{"n_layer": 15, "d_model": 256, "n_experts": 16, "experts_per_token": 2, "d_expert": 224, "d_shared_expert": 256, "activation": "swiglu", "moe_layers": [0, 1, 2, 3, 4, 5, 6, 7, 8, 9, 10, 11, 12, 13, 14], "router_score": "sigmoid", "normalize_top_k": true, "routed_scale": 1.5, "balance_loss": 0.00269, "balance_bias": false, "router_cosine_scale": 20.0, "n_groups": 8, "groups_per_token": 3, "init_std_router": 0.0365, "lr_router": 0.000473, "n_head": 3, "n_kv_head": 1, "head_dim": 64, "vocab_size": 8192, "norm": "rmsnorm", "norm_place": "pre", "norm_eps": 1e-06, "positions": "rope", "rope_base": 1170.0, "rope_fraction": 1.0, "qk_norm": false, "attn_scale": 0.125, "tie_embeddings": false, "parallel_block": false, "init": "trunc", "init_std_qkv": 0.0331, "init_std_o": 0.0, "init_std_up": 0.0331, "init_std_down": 0.0, "optimizer": "muon", "lr": 0.000679, "lr_mult_qkv": 0.7, "lr_mult_o": 4.0, "beta1": 0.95, "lr_head": 0.0054, "warmup_steps": 200, "schedule": "wsd", "decay_fraction": 0.77, "decay_shape": "pow", "final_lr_fraction": 0.0, "batch_tokens": [32768, 65536, 98304], "seq_len": 256, "doc_mask": true, "train_tokens": 549600000, "steps": 8686, "dataset": "wikipedia_en"}
Below are experts of layer 8 (counted from 0) of a mixture-of-experts language model. Rows are named router (the router's row for the expert) and show model dimensions 0-255. Each number is 128 + 24 x the weight over its row's rms, rounded and kept within 0 to 255. Numbers have three digits each.
After each expert's rows: "mostly gets" lists some tokens that are sent to it at least half of the time. This comes from a sample of Wikipedia text that the model never trained on.

# expert 11
router:078116096175135163141097085113127153070144146163160122213131116170170151088155158151157151090157164167144171147117114100163116104093122085119080076139089116111124111110129152176097120123140149146110109115108092089105098142141114089070121155080103113133118118104166108093131099165098108102138114150125111163146126146161149134094121112094155114118142127135102082142150093118116113143108133117120116096138131147129088130123153125100161138137126122099116156139110129095106118106153122174095164121083138111136142144149104121103128099141108134140151120135142103148106139148109166154098155128090156121127120137150143108144135120086104152142092163120110117141116108140107110131159099124135123127146108141141103122134088110133114126152105137162112139140131120137140128117104134
mostly gets: "si", " when", " However", " because", " Ha", " fo"

# expert 10
router:095095145168125183171099124111136138115100152137133097161108087128135112148119170146142160119132139104160161096133146121125118086148111127135085116102129138134147142101152168148119163159157136106133104172108090131111169129140104111121098132148124123118102134133101076123155124157085163120117117102133153158146146126127116151136145163163122161123184132071104090122151123109108105147162172132163115136102154157088107120135129105098128137101098184075111139154109169131112173128121110167119158091083113149144185101117158098087113126115131142123145128122103135144147137143116173132127145112096114138157119134162153083113130089102102129121098138112124155137130093088081152145105139117147098129124129098158122134144098093093102105137121120092128139114135127151118146126132169
mostly gets: " who", " which", " they", " film", " where", ")"

# expert 1
router:109054091118144130084098112113102113084150132151132120119116084113149156140126133139182188093117124097138151086097127152144083087130160158134099111143128136130133109119161158158132137145115114147141139150151106096108108096140129106100118117096123131126111155146113138123137127169106178094117151117089133133141141143101118133082170168136093106121125150106154106095110095126109124130136141134149130145101154144117107143160125096087155073109140174108107163133100150101135148142115118130090137130093130106125122162120153130108130133089132134108134119128193086153068145153110137122095147115109165168118083112113139099139125118100110132116111107095159137143113089088138090089119110121149155144111130153161131102121145152168127106179136134136109147104171136169127147118134136
mostly gets: " and", " (", " or", " there", " per", " &"

# expert 9
router:099144113156118166168142112136095132094121161137143121123147131082138137123125130145127130123136120159124145143132067098129132134108161122118107122154136146162154140119137125142125149161137126131102100143145094135156140128140123147108126158076156157147118142119131131093155107114132136115085131075143160107171150127113077156131146152144190101084170120131116132100162108100124104093147194089117084103100133132109130110192104124114123094121147155143095126146114120131077162114135133143097161145090138128135110128122121141102141137156143123147156110091088121191127174124094163141093097138117145146150093112164137107150105087105102132135127191124162112134115120112112079114154120148118144149106140112137136104109102069117123108164117140165134155144140121131157174121088109
mostly gets: "h", "ak", " story", "one", "ya", "ida"

# expert 14
router:091120120136127127155104131123106110108165153122126127135128115130122123138116162106153114118130145146167141120116116133137088116171140100114116086118099160128094152137114164157114130125133120158108120118114087116127114149133111167136117129057131103168085137113088094129126150135061113089107130109084158152120138112110110143103123175182144093078203112176108111119116119083126086160117132157178140126097139130123125115126131124112105134105104106138097137137098141123090107103152098144115171146100076132110124139138111100106093146104164110116168146134113115159153127151100130122096161136137123152115148159195150087116082110121113150124138147136142120131130119091112113100125101147141142140115130124178128130100151068149108089133149137191106132106127109131135114128105156
mostly gets: " Star", " Born", " Species", " Genus", " International", " National"

# expert 12
router:110098115147143097146060100173111119082123176119119147128152128182151125140140115088154141135132145148134129111159163146128097132095096098116131157120123158117135172109158113150092132096148158128097105131113069106125121158143115114118101132081126167164127119142097145145159129130098131129119144107116147142141094150142110137152126142136132149113213112138114100123169126125128114116136194136144112106072142123086131142150178105096147116117146129109154124156104140112103148115123133178087167124100120125163149151105131116115133120068127116117164141115104089178108109117087138143087099118102156155133131098152140104129143132098116131148143145119140153128114082115144148117140149130110168117105067131135153128105121115127121095150132176142122154144136137121144159071121128
mostly gets: " University", " 2016", " 2018", " 2019", " member", " government"

# expert 13
router:132140143107125160137103132126115152102172125107144112152146104132132109141170156129130131123127166192184158089085144153103116091149140121132088117157108102136110136116183150164114130093164123097116110096096122112083121126142135131116088133113113145129107108130129119131181105109137170124139154126144126121133153164100126149129127142123140087122124105162104117130183118079147109142149159182146111103082156152088096147152136102094145120120128152105123166148136132101094116084168097146053164101137135111130153112110159140138136142107124131101123153133114116182134165133077174131131141136122089150135115141150135140146102132132098129157121115135123127107094097101125117138119091104134130122084138151159181074153118076162134137156141140144122132127137146117169129110120146
mostly gets: "\n", " '", "’", "'", " bi", " al"

# expert 15
router:091111133128128122138093107128146127089160151122105126127137099105161116159125143136173151132104143126157150107133119153104107088156152165161097084132120158139121125095127148139120148149146165114123104141095072099121126176135130123142134159118137126171094165129121114117118121126093125146127138069145148112162164129103062165105094128117128140087149105100123128114117113086140105094114125107128105132105117106122148120149177166128108133130119133105143168109092143110101134087112110153105154071149141101150136128121115129156108107118112143095156125125145077142099112151144100128127097088088121161140058148124161119152144088109124127153131152107108117102114140095091099118122132125137145134150088096158179130112080067101108097172112144129124123146099091128135160099128130
mostly gets: " century", "et", " form", "ts", " days", " period"

# expert 8
router:072141121117120141117138139088120117117149147147139092126148111132200112112148142128174103059147142148153142113144139160114100089186088125142130114121110149137131106122185163163123149147141130131143120147137085084105136151162118138111140138108150129112104098123122117151166093123099131092107109064141131145121140084100131148138169129157139128141139126153113139118156113090134106110114130118154122141119118116129129128140118146100145080100124151135099133154084145114143163110142125165129139132112105146150091140139097129135135078099157153081171191092131070134079151137088135165123148132150160159107122126158113150109083083109102120152136115143135152143125128083120115130128083117157155138094148150143113091119115139121086075144114120124133152152137135149112152114132108
mostly gets: "{", "\\", " te", " \\", "_", " Ana"

# expert 4
router:107128106123099137130144122138112163117129145136126112145173089124156144147133121106146184072083149135150127152100121165108080115168115133134066085104087118149129125121143110153113153144145120142091111140092139127084170136155133114104084135090152122134111140101125120135131154139102147097097099111116119150158140155113136129124195127111167079090162143118120113079151109128101101135089168172135153097114122104128102147137124122145143136129121126129126133135104134103083163098105104149099165125120131104113121131140099145152124100097136152100127133158133123167100146138137130137125152127061148113106088131130126126156067092101109147129138168125155137195121096104112089138126128081131126144110145125148161134114115105135107151172151163157121153116144103137116130085112089
mostly gets: " in", " In", " from", " have", "In", " on"

# expert 6
router:130114119105146145101103093149109132124150115141138143161141138107108097109156129136159132138139147102133156106120159130126112108170097104171075110144093108146104182088156160132135194145142115131120150126126095063092141165164113133111113143127138148151094110135104120151144077139129101107122143120155127134161118116109124158119144135134130123106183152131103102138130149100128137169061147133160152095113129141084162130099092107081146103081139134126098135149108130136095118098166102149092140115098115128131156119136148146133096114113136123099176112137140112132092107103111161135132129130091126115148102128120157108150099082136113122162097161160131162154118105133135107117123132091157163163122092183161153091094114083152097107178113138137139142110155157132126155122140127
mostly gets: " be", " not", " can", " was", " been", " are"

# expert 2
router:119101113112149166139124078157108126122146160117120096173165114116131143142154138151180143060100138135173143057119111138102120121137147151131122130101116124103141123106160160166113163125148167152119105132131118117185135127153128117119118121110120115143116143138123122156163138129103131143152123098110137173124157151114152154126136146129123146112167157136111103073134145151102149146135130134151122134090149120076100105153129135085154091100149106085117141158109137151110096125163103171076195133109086151124145152109124116111130122099112120096136153113170072131134138135121179083088159134059147134105102123137138116109110142097118172160107149132137126099144118126115114147140097125112160108108133142143159100144094146169101136152123153144146119107126102141139147090118147
mostly gets: " York", " Q", " South", " March", " j", " April"

# expert 0
router:112160108123142162137099109108120149085129150140152110158140127154129090114130116130116152117125164119163140104081137122123073061136110132186090105162072110134093124155145158143118126125147147105134101142107080139125140101144110130117131150106145111111108142097116099117128113128076160123092118098119142152145121145103148153117132149148103117100177093127135138105114086129099072121119152132143103102064118152113115097139140100136143096117126130107142114160090133118109148082137123166095128154116133150141164132122092128095137102133150130093167170118166114150107130154133149131130110119070133172154116134114152091162107106131132131151143142117179135121112116101112113113147129128183137124073104120118176129094108114133106111188129168157081156116157119136148138127115130
mostly gets: " new", " own", " different", " large", " small", " military"

# expert 3
router:110114096164118106164122130145158119130131132116093135143104141103131104124149162129172169106134147139131188127133116137125063122128110169151099140143081134143086130117100185141043147171103143157124131124117125133096111116157119115135128151102111129173100091099117120150136124146142185120125118154090138125147111158098140121119178172143131144123134119132153090106142130125137129154151162146154112122083130086098165109138115119104124106087153159121135139145111126131095140119136101157086175094106121132161134117142103102145070101130125145139142130145141079133116157142117163143103114114072133110128104110152115145110109136106073124133128164126153094157114154100110120135137119115120146110117067154134087150135057114130148095156116137152110149110146116133140113116142123
mostly gets: "gi", " Williams", " Johnson", "eno", " James", "yl"

# expert 7
router:140129134140109096178108105130127119141140138127153106182177105113153118169124128107171155083127142130179147080111107110121106125131141127170128084118110138120100141136139185151101117138130138129100108137102103081128135121135132126139113148089142140084133152093132129138147127125094110105116120135127137160122138135128126120132137134132131122107104080153085095095149134091074088116120136171178139107076112120123144121152122135153156114131129126068126158148099155134088202131134084137086161151110121149145151149108142143119112125121088147120157127101144148153080153146103156095123157124108138133145082112132170084142128114093106148124121152148138134130143090101132109109120131155149176139110081133168138099123117093119108078131132150126106158124179117180133118112137151
mostly gets: " km", " located", " down", " Street", " west", " north"

# expert 5
router:120114109140134140127074092124154143119152164121136107129161138111136137122159155138138120107102192093133086112136105149131142101143117154136159081155130123142153128091129109153105151093151126111133076167131092119098090149149126110130103154129117126155114133127102124103142133165139137111127127131109130159150114128100107135121162144149170136083136121161130104114156113160116141154080177129134125134133158163121144137147132121117139108142081143098094176140098151126112157116132132169095165110100110144202128117162117156122085152140138129093139163148141065152087151163106144143102097093096126142121060138153146140165095111126129139154114117110101162106137146113111095137128114101089139132097110144128172102123080113139091135156089134142115174123138138132139154130085156
mostly gets: "-", " inter", " Saint", " Charles", " Van", " Bre"